{"n_layer": 14, "d_model": 128, "n_experts": 160, "experts_per_token": 6, "d_expert": 32, "d_shared_expert": 64, "activation": "mish", "moe_layers": [2, 3, 4, 5, 6, 7, 8, 9, 10, 11, 12, 13], "router_score": "softmax", "normalize_top_k": false, "routed_scale": 1.0, "balance_loss": 0.00355, "balance_bias": false, "router_z_loss": 0.001, "router_bias": true, "init_std_router": 0.024, "lr_router": 0.00124, "vocab_size": 8192, "norm": "rmsnorm", "norm_eps": 1e-05, "tie_embeddings": "early", "optimizer": "soap_variant", "lr": 0.0057, "beta1": 0.95, "beta2": 0.99, "grad_clip": 1.0, "batch_tokens": [65536, 131072, 196608], "seq_len": 512, "train_tokens": 654400000, "steps": 5609, "dataset": "wikipedia_en"}
Below are experts of layer 2 (counted from 0) of a mixture-of-experts language model. Rows are named router (the router's row for the expert), up (a neuron's input weights, with its number) and show model dimensions 0-127. Each number is 500 + 40 x the weight over its row's rms, rounded and kept within 0 to 999. Numbers have three digits each.
Before each expert's rows: a language model's description of what the expert responds to. This comes from a sample of Wikipedia text that the model never trained on.

# expert 55
Zeros and digits in numbers. Digits inside multi-digit numbers, mostly 0 within years and amounts, such as 2-0-21, 195-0, ₱20-0,000.
router:568535510481387567500449486499504479491506517612462497457472492483447584510476472560419536486467493479493505484512527485503542487488482435442478571527530479476367512485480508484466517504481494500488507453492458500455500488496491500520505539519492517441529500483453575501473492379503499466493493515519520536490477481492548489482485505585488519501506504524520524505524680548502516495420
up0:477490527524488579424549524557523497511419546567513492436490549507486450494488499437447490453513552538514494500524318485529525513550511552501507490489492482491495500457478467458451574494510483487493503512468450468478481540561563510554539502513496484522470438473503536506557407496506515602464523487508546478450542461527494524460543572447523561506473528486516536510584492507495489534449
up1:526479570554426509446587507505537467467439495538503444470474485519546500482488545473514522465507544526514566576581533541462557539469439542516482540456506494532498525413546479526447495529442498539487511493454495537429493498448545470550461613496486483481543529478595553531512518505461436476495519520476512484486565429579458519460472535509465482476439431469516490516497522473511544446462
up2:602499492523511420500568487479485511431527498500473463440454527516529441492462452492447444499531465458487473512538446487508479570508490524446464513504555573561541528497523480491501496530446517633528435473493443544512547506515536473454464455504535468498612516543531541526448545517498471463493473530562548498490490465563493553482517463559442525558464456520482439531447583497507509513495
up3:476526488457563485523545425462504483519541479490583568449551481505537515510509526443521457528452458536430536364505483526509502449542516477431493503511500435523531501480450452478479489566542533500476515531507463488502475476502485537537500511451509494474553496444488407455487574515486502535528566520486503491499496512528539493534604544514548541470519623511413474463538536459461443541521
up4:512485499495514578516513510463447562528418515489492541434493472476457499441503462613500495526446511531499508405514473497417429496554511500475507487509490490448447570547493448533520498522507549512478481510481527447480500602507485567518547461471484522477547475520412526571446494526486542541487448550484508491490537514488433415492510505521535471535577514566518425471597522536541501516507
up5:469395567489494565400515503466413592482468538460510476522522542471517422506497517487516511485522485543497524509493462534416498456457485474369490466473463526463510476531549476509445470457504521504458531511477502489513450522466547492450569489466510536509514529513478462514494543429514471496522509486556447432485469528495446550525482590434476491470484552515537562566476558523509489569546
up6:475495477473504457478516481543565556495552415465534437425507519537427544481491494487463548450507507458477466564495524475456509374503502499464549526508535424457496449502520523475522452561530455466507492498590496538481553531549480577517491525455497422493453441441529483471559539488531427485502509516477479549480526548480543519481591537464470500491565568494461556536480488473520512432508
up7:520497524522465528412478445545567516471487495523522436523470475521557514539476495483492490447560515478519413502505493615428500531529477470460482460475493512538459411479561493556506425568540487486516488502498461511512477506525461459538533505425505462485600472549544551507549492471481455476497503461491521484511532439549436491608565538477546480508494611534506500493521534429486513456504
up8:538558463510536515458581478476525498454529452501422427475482575475443537479517471530487480446484459477478438532424550460523469476506482491502512462524458517478487483488565527486480448499480482510405430509576551531558545462547495505559501469459467432534541543446562534504471556562580494561480508524497518486466536600505486494464522503439488499583557516580469533531458504498499498465519
up9:462502519510505518421472518532548519423405539518472481525434460518527486520554575476524544480462504507579510502493523480549475514512412511430505439482500501494507449448524447464484527520570491451511527434471492565518497488525498444481527506509467468471519533453559512455481516477523518505556517510590559360517471433460510510475529537546605523486467552552464480517483443504511508565496
up10:479563513535578477541469518468581482541485546503441405535533504498408483475511470483506465482456445583527453539509474471470495493537531518496550477572576465514476540511499520510481485435539527505544542536576504514482503521492465491488544460491395489466467538515448503529502491501474559555487481544508548526471481439518518590455486570422553531512520516595484440456478450510488564473521
up11:515470530565471429581507549421516532510448586492484501483490545429521441549559524524499525468527476422440466530448457514547455558490394537438570498505514493497447541492546536449472475476460420548500497418443511494544505539438467511452573537487520532519528509477529555516471526451435443521519476459527510561475530535463494567466505513519526495471509555497498465479440512494518513521487
up12:460542453505469476558504541488500546538611524510491555526449465529495536458549531513507521550458508490533462505461444471537567526481456437466473519475501522523379484532465547413534460486534486417589533466528548459480452528461509437560573459540533485562544456477521491487499554489520399456535441474461514529479511460493503483467538516542531521525526526471543553477531518476542537510458
up13:493499574512489558542443493456466545449527474548535484437418600537485491490512473464455463500429506474485521509539566506478531565472393519525476545520490476507480442541524547438508529450488535538454512511517485575495531560473449446539549551498507452499487543451542471508545469421419510476510572561449534489517477532528548499438500468514516470490509495524545536487456538511432509445429
up14:489496516487466442520508483507503515519483522525553532566567562496531500437431442496440456445524489518520453491451567502465502568460561556478507540475511455491480507549509516485458553539527510513403562545449541452514512461497540517552454472533516492549489482495450460570486487459478475506596518476545566546455543535490442528507528485387474520444497524529545393533494497463505544553552
up15:460482478470562579513567519469510539503490509530474514485479437520461490436481486496531426497493532505488467486489488486476454405505482473476525451513532523451436554460446462487460455540554463489501518531495473449544524547536486559472523439520429478527521585480381488459557575479526463611528484496531530495456537484546564489549490579531504473461520520482486539534577532470537547516444
up16:452479461490466462500565477419547502502492527426546472543478447547550439463508491498546453479469485545505396529524459498509471475495436510435526507484466561449556503541640561488475512493455438501480513450549462467528495544479562505473476493506513614514495434476522538583515527443518521486493451535510531510453514452459507511564471567476534515505428527526522495524511505532443514483533
up17:511533563496471524513492545527488481515521550522610440506490483534579552504494510471452487485502463456556495510538507492548514465571543523466454479462549541447473525525505527492455470567540607532572486511464460541424531437548477533490543490524446468519509531499487512544485485488464489449527463501523422532524557512501542471511488516462587426454507611541494529579510538516550473437451
up18:462482424511549417424521445543488514580584518455473488470471459498439456521504419551567561467559527478497510539495558535592490469505550465564561534510511494446557448479475480492483494468549488475533544486560513514559529480502433555487534526424470450523519451500440449490502473551488495464487506523443488497537505479510543500500533518479537488472476566438490471483500483497516570466599
up19:566593443469477583548485401491497449401527567542467463481501530506478603497484574522460444445488543498445540528474451479488517541461497524451466433509553473523522540571491497515568511464467450440481513498485504492497543508488565492507557498467482466455454499564551517466430540519456510526568490461521521513558486481506576528453481461504506540442491532494509498469500495552461486443501
up20:504536510525506561438500457535617454476524497476587485503534505541499521439530562487543576496524525478415446474479478482428491550458507485494500582539580453506504518455488439429528528491455514445518449471440506521468487470479520519491478522502447546482442451487460499482588499469469434517536510552463517470550466502560431514444521558575477484494529545542490474541570547531495516531482
up21:547555463459494432556502539553418539467508495541462550494488514466459437543544506460459472502504529438514461489504475487459550511595547517448534502503444481521539551488486509532506495529500557450544553531553482553495475499523468594516521503538567546487552525424474493515450410518503517455461533534489495472539480523438454599501439471457482525392517441458496509455472452455521512474504
up22:584571527498443520521471451547515455468437455565499500518559520481575564453495525480444575496509558463442504505488410503497483437453528460493534525549555489474496484510551469454549499468500505497429461474511553433505512503554400560552508486450473533467478457495542524523556511557512534476546499476539454556542485503518516485518510536503499534487468517493454516407556475586520420501522
up23:475491533508479556546435529531444508513464546613504477463488480490524527529526574457576500503461503462516517518463535477545481487515530518433485484507495514484511597517525463530533522465487412483510534476525502520457478522499426507548530429550490472510478513449493454566569526517493458428591499507555501440440511477483554456523531539461534467521499535488495499502558533359549489590506
up24:572447478527561459482469531480459466447427453525441500489471423496484552516490420491582506456508451528427427469487478568487473507470500510514548516546518479523487504537543535461443524500457465545470522467534502465473530501532448509546463521470454488548529504554513455493471575417557469516482470425562610558484572469412476456453529507526492542503485512477494530503504553472484454540482
up25:564528455493500432534499477505592431502539435489466520526487474491490500549531510489570522573533399527536525515466474433489492510487534553501511504527507507420516374505442443513484490515507484499562519487534409481482523444529456473459537548472465444478498437498542467505413508514524434581473521477475490516562487554520521501511517539463461525511486567476457539461536488557482475453422
up26:527453527512545497519601454567508474522530476456532476485552550561475535449596395524520554524483435456486562464456484487547515477529474515471464497440544465567398508562465517528472553491546504578500422584448471521492532526527511529494492531473457462566481438493513422538520486471428456470560500532512494448482510536557497449492492516458497504506528481515501516485502521546532522489536
up27:546491470450495557490421490635465519541570491511555489464511494490584543505505509459588574509465489483557452462498574436458468424546511479434541550486547465518480503557502497523510481468456424483453515509509480529498433457461475558521438495490519518539522536426528463523491542548462440510518516534542495483477526544465424480502512518501472471475564557508557522498576524475495509542493
up28:447567530514481454490493436529543504553527524503428470516517441526459475540469532536556449491451551498448441504472557436518493503505498519544430467528546538513486463508496486432537437496547456514498516449560486559534531496571497470502540485608536528529523427474470530505539509586551516568407561481488486535509516485489483451539509499507515502519502500490486532423442542546483620469530
up29:524490488458568495458478507494544492473474522573608484569490523468548520517574491535553491568506551495546541514488518446539503457391468515447506401529485525536461499492495553470477488528447415474503468433492478515485442521597481504500552457519488510510535371515508495488440443471450477553479536487492508489512475503464486457538490507555473494482491561506497579449505482425479529527470
up30:558494425452548532462523565493498442582512530473491577464510482531497486487496524574521494497448514564471396534447443453512517509505519538492453449562448479446482499510548485496475518451513551538525468539470480417507455483482452531509529455515493518534472467438503489536492574499508515537531564576451542519550426541486492538464424476389530531516483465477542546471540441484458525470493
up31:534532512430416544501467573559432474420458503457530487551469460483497467491486423527506486496546528539533509528443448514520476465505523499525438494547480523563559508521508568550473488518521403475461564521461439495544443543475555548512512506472431505534534488592507505519549451517544533444435472476459452469483448466505483536490483512561462536471479449523529564479423458462534457519520

# expert 35
Acronym and code letters. Single capital letters and hyphens inside abbreviations, model codes, coordinates and chemical strings, as in MCRD, HNDA, U.S., pre-trial.
router:562508514513450544511453520482454471549559509602501483462511534493448580515448489513477569479478386452518519467478564511454490473453492488502488513589438509454448509498431554460452512507524469485425479452429479498503566489458488501532506484565461587475500496539503559494480461470531463476499492497558526524447468509471578475572523443518491515464496507514541516479505536602513523423487
up0:506458545539472488455545610609511487387481500442496492543483497535531485527460473527583496492460529485476538514527529514514542528423510494504455499522478433548551517540459522454434419540552484493513484592510479400563464518516510521548491478433437488471567526548524575490512439489559527480537485530500479483505453493510510488495503515454544531479436514481465457458517522508539456445500
up1:495456480536525463454539528487442554526582421471502515458526505570526459497476502484474481463429489461518561466430521492443531486457411496474505542501403529458440430480472585479502454510515506394493473556503531487543514541514543513609502468505500473531522546541524513478447502405476516501530565454535483519473501542512529505557567498463453573495480460514466568510518464502485518512497
up2:604484471526464561528523533526491512483533453531537467543514478485522508535480455509430539500474507481525553454452523460457478526539542518537530479467453468414496410508499516417484512481473482516515374486465473605527480540539530454495496435500452564539523471585499542452456477439559504515519529536469479565477436524456542441517505512537495495459435482548497475490506536559560502459473
up3:400510486447517516492506537511549484562485562449501555506538523536491528487510468504529413492523530480547449488547461495566552481484491466487505499395462477507446509451510576476522518568480565530524489544520509491486473527553519540492526470528520428558531508452481503450530464518534448425552502379442514529474426476509538428514459568452517462509502503540467431483549503493504417488460
up4:549491483576488513508492554508502454546594558541499459509450409493510478528508436492500459491470536451466555475477486484462460536497552518548517528524456508505531509525478458497503538555497516427463489467484437436489507516459450472496465523552385511524460516552610554546516490437504489468525475492562539487451499570504531433579524476516439547425548522481478442468537496551473488455461
up5:509499492478553544506509518382451516526578514515496491513466524457472470538494472546611477511498449412515548492466442503423546467571495405500526436457491513470447467481512526531545480516571566522522510438552551524498543502511482519507540510516535485471478483487477488573482501452462517509495472465439562507471478462421554457628479493471537460486550491483534499514422501526510517504471
up6:461468437451474578503522523513442480497544446593461451477483572520470461513532480422509546560419478487552535558472506505483434476538533472510482537563474549491477521503523430540487547520508533453529454511487447500490473504505489494542494541455455508504540567422475518498461598488441485431527500487524529466511510492492612561510424556540480517487535477547476483443449466502503454439468
up7:464503556497539510445545501497465584469501494479551462470462526475538524509602502563541560435452497524454479440483519465475437478501487516517540491512482496458519479502457521477516518553473517487516522513466542440551526496499569503555486515509607488439500501508478469540602423381479544554483516499498487423544574565455499510528481430512578524478502554461494543485508544457549515482528
up8:561520496473478441502509505490499512568525445560509539522494505478505424514493529555549456528492488519535473535559447540506528490520506478539503392562520555546506473478538487562483478527515497511530471563561471461488469534534477593448539578471519499547474514524423441555483531540501537438460525468488493503501483442549438411482594525535483431516493561510422492508472447503442568489540
up9:450496451533461474459511521584463428616496513454541480451513488495529580446490535512488488473487467514534497447514460551517473516484465472499531471520464438552521476564487488521492464537525449423455497574481526518540503523461490521548506511456422432477402478524537507502510508407480472460490458460487577541445469508476476596437512505489492529521560456441475485462546507424480534543506
up10:481538505529560419571454472414487491490486506546518539502468540513505527563559521455620530452463541451525556446473505491463553494551489519514458565489509461454487460532540528524550506542547541486533454410443556472462513476548452478591493439523499484547475482445397468541487504527561487509501541492550524487505528507561502464581452425526540470500506537530496479486523526503491509485482
up11:552553498486521594485543419523542469479550497585511412537481474522543549561456482491497502546476463511497557528448490459476491473491514516475563529487496476483505475489511557481445466495493493468466429445506519506494479530593460550517425443482470592495516484495479506450428450488498442479500447505413527504511528539542541395546533447532550502475470518552537530496514547514465526470411
up12:452469487550490534540505520476503499481554533565545477492523516507534475596517551525496496531431505478535512466567462502563471463457419492411566480492531449550500569493457410559512521488524572414496531485497492468506552474446547505536449476528533512467501475529411471474506519581481434503540470513529533466484510492581528501430518448523540535535498513508521465454490484555566555578518
up13:561513522468489481498513554497479468537472473533501518510528498447495441526506589453510498443457516510361530518522499506483470458486403517481460534545412480474468491523447484536554523500479570448505533523476483512487534530494510491537501526508535533458514459411483384463544546439556535595486560502517493517511547554479519528504415503535539514419467495433465574496489539527501531506518
up14:534475508531502505475524509456522439577550517545515479475478571505541539443476531464460539366484473445492551456456488479410551530506552488526487479431486475499517473471475411589530484472468485485493488485510519475456557525507472441507401516573493469444510541454544517523535530506530509461437511472463483458546543434530489589498494502578476465481548563559536511489484508533540487527528
up15:519584595484467508479482566517533387489459475466570564551475464517489512476511473512541548559496529523480487479563491560437496470475461526508552530446497418481540370530454526506487509445523485511501534471511548553581533472483474588505468514508515480435489469470515521480517501481502537531537438562541573498488461559527443496496541505521496510516421464538494513511489536579503487462507
up16:438577450464519513534510518461447544449500505451536490463438603494453422428526516548514489523419487470546453499465482491469507491497499519500490475469538542477535537520442563459518571401523485485482539484409518501497530532488487534530490546553482458591509473443550536500539457470429443430499475480525539442500477535518501489508428497493487475500554493527571510474490450525515436464425
up17:525548536553555506488500482539567553460498555478506561501528485475536492540507539476487551505501447535539477460453578482539387456536594436454524504503459524539517517453471470496473547543464485509504553521514463433462516539503525457499493502460415529498489461493466456494507511566566471530554492591472536473559545461539498430464507506450485451486437496471414434494560566485556520499497
up18:544524523576475565466601370471505461547537504475472487534553493500500484445478501488517447478577499566538516458535511478438457455496512556476540492509498505470503541553539467527508458457472487518447499527484542523507533521528475500449560557474517422540579521463480441503498486527520528471484523415446481429490551443493384493542488453559536474492481521493499434444472478484450480469485
up19:510582525441494475489514457481492453528506538460487466496452466517476536468469521458513441524508529436517515449535499507556455479477513457436465496412441543467485436527547438455476480525491519479478491556489563477578502442532510458538502467469586461486487583493448489457493481481512567383538443422450543520525498486516514515454522433557539470558501498487494402489520543568513487546496
up20:431497452508489470443551481498458477498580465580481505467557508404479483444515476481501466522540520479507555438506419515538482504438538528542452545531445557507466486420525487499463576520403500503471537506534483499529467455434557498480475467506490430505495541472477539541435480565497456514453533443456496483426509418505553434510513508523544461486498485559515510504485542425487464519570
up21:467506532515505415411491487497462545532388496498471593461514545504535454484519477505546501502492446530499414517482420489482534493496483477471527487538453550511475486516472484521587521511488536414567526479527464441488468491427476542529453513529523508549476549428497490543516500502568466513496560506515444461488509468492484530468565542505457523525515505469514505627568506447538486601533
up22:477457504531509563476520541432527478427558497556478513538566517561464569532487478449464560508487461496528573519500506505428545498483484487567507559478394440502557526502524541426449422488493473501506468455466529433423492452518495528440441488581469548446430440463500533530485475444512450471456473539530518518494547528453488531500482543447486457506533513516551481531502480545498564472478
up23:479501504523488529544488468483467508545436448433508506509461506586476450500544445507471557471474482482502512512420597490518518469598524490508441492484543568530526548484507486554478513504492372473515477453485478452509450498457526511560522543500486458528519506565440485526523522575498510475504530567513559462542474468548473583535560482456480467575530453549569479545453483522557511507568
up24:544472486518453494548581563431485456503530554515597564514546489517486489507512479506467428468525544445527508483450525567516510557439527496402456524519455503473488563504521554465490560485468571506519494502489546509458495413513547461478551513534509482498428474501444557510488451443447551568527473506531529595529527471514503474522482545533446498481427442469546449467533486521465545543475
up25:473459483546534463512480595548451457538513484473517555534490479538453529510571565484476441450546535463495500493579499522421505459487467510480528551485536518493468522479466486474416506519540470541454515575468545476480583512545530537488507417468521532503512554480461471558514459465442369484444502506502487463453486454476490453491504459528601556485476459445546541517547483518465479448499
up26:561493541495532580517489514486525547617534432515479432434455468533490513567449497471495497445510423510522547484494501480491463545523520487461453534561480516499473492431540569555501449512526481518489430470552569509486461571437492517515489456516470508492497533553469491515490526499507583475499576488461485466471462537493537459495549437490482469510469515562595575498548479551590503459466
up27:530473483488478508423491516473446520573507520547472440455451495516519453526597492478508510501463463494485523539407538520424489496515459505568500451569447544451486499532488545541527474555467474478490440396498488545450436525447502481525497464399453489474505504548513465480459472450460440597496527531465498549515500549472562446451485555489518507485534490426520547513523566558509509506459
up28:545500480517504470526578527524511563537600501514512539547536513495462441474440538418527525490495526482520515475486609555446490534501446527440524514458473477480493532399463504507515514457458526471482532536492546466500521439431528460500474527460529479535502543545422575492466538413509440566436494510490495467448481521442568506524461533505476470489545451520579530418458468511520537502484
up29:514531467522515474482449481532474551582556464503511439465515530452475578507528542506489520493523456499550493430482539577503442478487533530476500508483532543459472493545457527373488443495547485467531419509428552547499540519510539553549537487526543463476499491524540497516520457523522501492534433480526539528423447448475517493517525427522553508429468575509525492511522492492526513361561
up30:514475545560541511474460510469488464526568478506539528486550545513467565486425534472472460536491453529546506485537471547480535501461529515519492558527487469562523503552499540417392483433537378482505512467479455463464550482449500434439459513494402499517490435549460515458530486532462523551496547549550457483523489573490491539534509545515483497458477449573505542546436481536461506451530
up31:482507532533530444529505434588516463455502458533462482482512468486501535597444510594521539532508497546481487497517508505524507538513489435411515485506482473547533470511550465504573455494497563530593572499476508466436523524497490465504444504532466439544499513492560549474476503532534566440492552479528462452488538525495483455533476348512503468503574516487472471434546549440463507516496

# expert 15
Closing quotes, brackets. Closing punctuation after a word, chiefly closing quotation marks and parentheses, also braces, commas, equals signs and percent signs in tables and formulas.
router:601509502490468582518417501489514481543511601525460488501430529505482526524496486554470531495416466481522509506514504578513566506453496442506455491476493522472480521473485519502515536514545413469416498490477453449483487447487454521527511487516462577498507501529475579489464395443508522481544487502513511532478427525472564502521436492521371503492534465607476502509519548512510496470461
up0:553472525463473579444520469558516552543433549474457495541412482518500496465576510469542528557475488492554525487501487530502517498473480512528528516481476517483544512573536464469538539554466470487426457416447430507489416517466550515526525442546469570523484419493515477504465430480515544520494483557513532527506483535488527508474502620522440499496581492525595458451544519489544482481474
up1:450473583555518509532497520457551490503573490516515541526599569505526462451511456477453479417445466554581533488502492496476519544583472515486523463452517499515529513444514521401591518517505508451546516503548446514470518518533505454476535495562508495436575517464511436525565478473510453446516458510493405511489473542472493585547478537521450523529514534555494473477463485506485561507551
up2:538365494444527478534500522516529558518516464521499506489487499423539524501526500447528500410410512553515531458471529544592443528490493440494544463493504487475466454464499493461483532553527532454542423455539478484540462412546474570499487554448508545558533450548454445427485523507505487497460533535536514445485546497488558518456511519445535466533558492543532546507542492508567505489456
up3:557511504532440480481515473482515501488507647476490533593451451495504450506573570542537555539523474494493486503590485507547523514553507473516508520459476454475490500572442456430486495553497510504399561534495476550503470486589446463491513563475539511419450514487481503500495451471497499567496466545499460472556424556487504452511489509492419493510490482555560481494473558496534503516481
up4:450480459599519488479564506524505494529458556486475492462503473535468472517514521577531482571532461535525517512526526531503439461435446544436497483504513563511416497497506511585542559537450480515492494556482483440519434506480474563498355510506551490532535515435467543555422471425498447525459566536510484539504542502427536521499489526487448530467449485519531495471506478448489513491555
up5:548567556503453469462474460556491470483426464442485488526433575554484508511433523435414482559567526536475562509468517523543449457523537476507485471460514516454506496542513572540520516594489459524533512449497453505468454450466501479499438510501498538534474455498506433491395470519549532485509517496535493457499507495545563534485449552459441571488463417477465459469500479531553500499434
up6:547532401475481591460504523406571423549577519526461509538455451483511474576510472507420513508513528569501504545467515584512526560414480465461477456519521542519490525459438541493463549498469443463480509456549446435528471508494443540546463431513505527518537484514474518449510502450451463544504448507467517539466452492442550501470508500508480506463518450548548503503462526531491529549463
up7:530426458500489483465529496491467540460442496469526528475448484427457476510521455491562447425514501527553547516511546466519504489452543468522452386442456492512520537482530456480509526551530494478551544458547511512526448525474504507516540443465453502522513479536460429508494511498487495534512559549538560504472491441454506593490448588568542514502450518477562428566496444519474520611535
up8:545454521507530447511486522484545522466465497505433488541430527493492496465527513532483498502448471476518442501552521470464470452513473417501451507462476474522507490514531491580578417543405485426467506426514497507470442498521511464475550485588453577452479479431585458540483522439541463526505566516505506519547480505523468519533443485501431444449562446545416537472498546491480467536465
up9:456526594519493522512497472534490520455554570456467578499521515517481462474432509475482554500517542544535507485499478447561475497508500524443537458522518522484484594584547391561499530435491454503476517474526545431516478519526515483577487489481445550529588532442498475493470529531541489480497452474566518448531492484454520423566500533527575478527559448526538480461451445549482464473495
up10:544542530522518522435504490460530491536564549517506443543500537530507508513582406542502574472501464505552517556467453471512505494471554496578453523502566524486422560439544488513480482511515476484468525447499481475538490537570514481572521519490501422557540467473537550447565488527529469516585425531443454534485495530465499417509458491532487551427536474483466567508539512438531485488559
up11:491454477394522437582431502524566462487527438543509509420532483553489545541446546511496523501481565519480511498541528517462546458516485501535511554540489481507547506515550517542524434554489558518553525564581513417497476464498519544440531545576533507557484435495500473463502522474555483423459563460544493514502487523548520536484597416483457493518471574506485502461510489490497511479531
up12:487496462462468517449527567458560432497491524530529520528426478544533488549500519552537410532518436427565441548534532555507567492528513497452517497468479477486536550469473466437594535494485476516451537482466518525542455491552399556459440488545511533492477539510484476501474461555514495533500511565433496442493520496423531476437486506547489559564482552554531448505506543489499536539442
up13:503505456517529482508501491528508523398502509515535532508490530426532514511447516489512501519493488497555506482522534443519513561487534495503483507497425481505485426461522576538554530511441539478562477556457460492424528488453548554539476499477482456480525515496495497567493531504562558494461534554493459513586467547554456446547530598510507368513572523555485472542513560497568464545418
up14:522481490535516589471430516527489445469505509512523516569486517487501484465555499479468467478533523466511509431524477606454459576491487477438606573431446473504435494487547479394431547471536530484456538531495519582549575536458437523531504442471517456540505497454513515546527501452517478451527462530503497482527515456514489545504524531523588494483541556547536476490541518488514441534495
up15:549483534569457523509492521500543513483496594508507461447493527492517506486402478508533385488514480472569468479515494484399513536470443453515510438506528540533479464476544570470521455467503530503516530492485446453541516585496545487583466415541485449522546525523556552487435511467521513551470551567522457469508521484467497529541503563560507518467491555520536501543572485511442436533457
up16:482461488536525545499543556571491505469505528551484513489558455478534471467571521479457431444488553471467512458479511531413482512516441524445515495578530423493531581498584521478530517485503528484485476502500529460486523532557478491532493549529449475444574491397525570473471510486460443505451518520563508551557540563456573486521423457501530512490478491518487525495531453399491428489493
up17:604548482481461521527544503511477504494504496433464570457476566491527495509554513546481460522486524502442509524587527560482477437507493566536447464463476529489586495560491523489482510496497488525464536493540520490456497478494438581483458592559450508471510503477488558487485501475437490468518535498457460499565514486447493515414418502494435446524439456449438454484583524483492456413521
up18:532399553424438473512552545463506489439484479516517437476429481487564487589480519515489522465495508478495582459526507538524506491576449511529500421448547537477542539544532472486479574504549465473499509555463515524429476467512397422500459469434493525511417490506490481559508489534438517500532524532510517427464481458475492499493435485506533524523445456483518476495523554461478581488547
up19:505537528504431558472469526511597462511461525435574454524544525495502461446499485523490526413438488503500462562440497497526447496457464550501556543460503478459491491465477560462486503466522480440582413526450457496504552483458558457511458445485521472458503493583495491473522413532480464516495472500471488439508508448506491560541455529461591445496540477454450496520505516477515568423453
up20:519436475532502555516506480435461541558459498491498486498415480522456573430527433585506495515477494485469474515510531480511484478501513455461491456507489457503521490515499491545556486486475465500488530475470496538523411529495493578448463409524436515520509468504475498477481500534451514544558582504476573560482507462483488553502440562579470454386508524454508506510546454509577593519423
up21:595441499470498540499480580523454433485454484480486469491559559459505500396541483493465493443475510539549531465549445472453556485521488480511503482476575509538466494563508544519482426513516503481459530568500598542532561512455492505518557514474483471532488553487474522565620515503478477510548490459598547530435500548474405510486494483490528511490518452530481532482523438537495523531482
up22:452437491571428514548485503481496495576555538531521548481514600432514481465460548542506443465493476531570555495511495529531531532487513479483538515517465445529489526431482526467476477444532456427512478478554509545474536508499492456500533507553447434553594549501486584492525512527512479523472450570504476445440560451470473455588445469499536461539520535493590526503519540481447489488507
up23:489493494562505450497451558446528463627508567524433537483524457496459483439505464523536485465506509510615495522453443538506475450497461488466545497495560475454507536535513519500441556515490460557440430491449539511497445515456551505461496480506479494558556526531512477478506428474484493538538433483510504433454400478453550512499515452462415467527523537508530546565547492535490552523520
up24:494519482438553457554493522399475428465528488455539582490489493455454578439510444491467460472484573489516538504594436476507500544518516458442519467552578450422460513513526522508528503469501462557503572440547568532504560506531499473491476523539542509535501533451483448424481493507494540477541553487500543450483497529504527491464444494445497486409469501492502550555423520550496515525494
up25:410425516557507556480502452495498507505454486456482478553474443515468470559497495554486497488531457490547520506437470551543535484515538459489470412520474585504517535525497535477595529514584504499521514517523437450501448496540547485475530517507523570563566491467535543498536513514550457540566505475520506492464538484475552485595453557510582499565539526471526431471490485549537535448580
up26:491518485502551543507550452413587467451509556504555470510485568562500437494473556559443534558468571520551545521486583478426523479492446532491485559455545511514506535473478512462521552516533480470461505502526543456519504459505514459481411540464500433485525478502486531535522515522534478560485537492528482497500513495513534407526473531518482408519586544618424495472524530519505513526482
up27:503510605519568469534452476492506452553510592491471495518371463536477480496472517510485525577505510458458478534453527488463545453492556464544480537416436465524523532484469523500469505446498433516423492408463456465466430545485443534461496415526486581555468472507475468497500508519508437503527471466486486603502471481524501499489512498526423572518469504512514506556516502511498514518542
up28:496491411452484513467448475464495518580594492504477475508503525491503500503458558517410514462529527502454502479497491557603555520482454455568566537507465465433535527521521514525569517499590526492498548508577513473447505504504428491532478518469586486510482483460462520473480501474554533483444451531458456477570450510462526549511511431458477514450537459511514481556555474486589496511571
up29:482511487513523542505469469527499559565550534554516559484533522482493524453511571470534490400497504568479464496422519451460524506510437552386519414409536540496479516501469497481487516475515517461482524545553445492443545478510481541483521507523483483533468538509470518504533492555497448503466552512479486424489508509434554596478508442506474414481495510477485485483493543495383585464457
up30:513388524514521498500526554489414469467429505452503537424478492522551561467506498437445420472508507449468468435450553469463555499482522505487483478509532491497513496461498503491540479532512549511497492549426533468544478552529503479444534441550491448489491533555480539485554517520491487492546595468537519472524435542528483551533461497477528539470556537473414620563542507528439489510534
up31:525463514491548600449504468531482498520436577423511469543521556524513484517522453574476556492466453562466507474497515489515430564490502454512508504413485488507468522485502465540519572478557433458483496524464490424531517516475510489593504469464481454487532531472540507431448457473500480531511404464561483499435549512533472502490431571519486462550495414581451480523502531497521483489554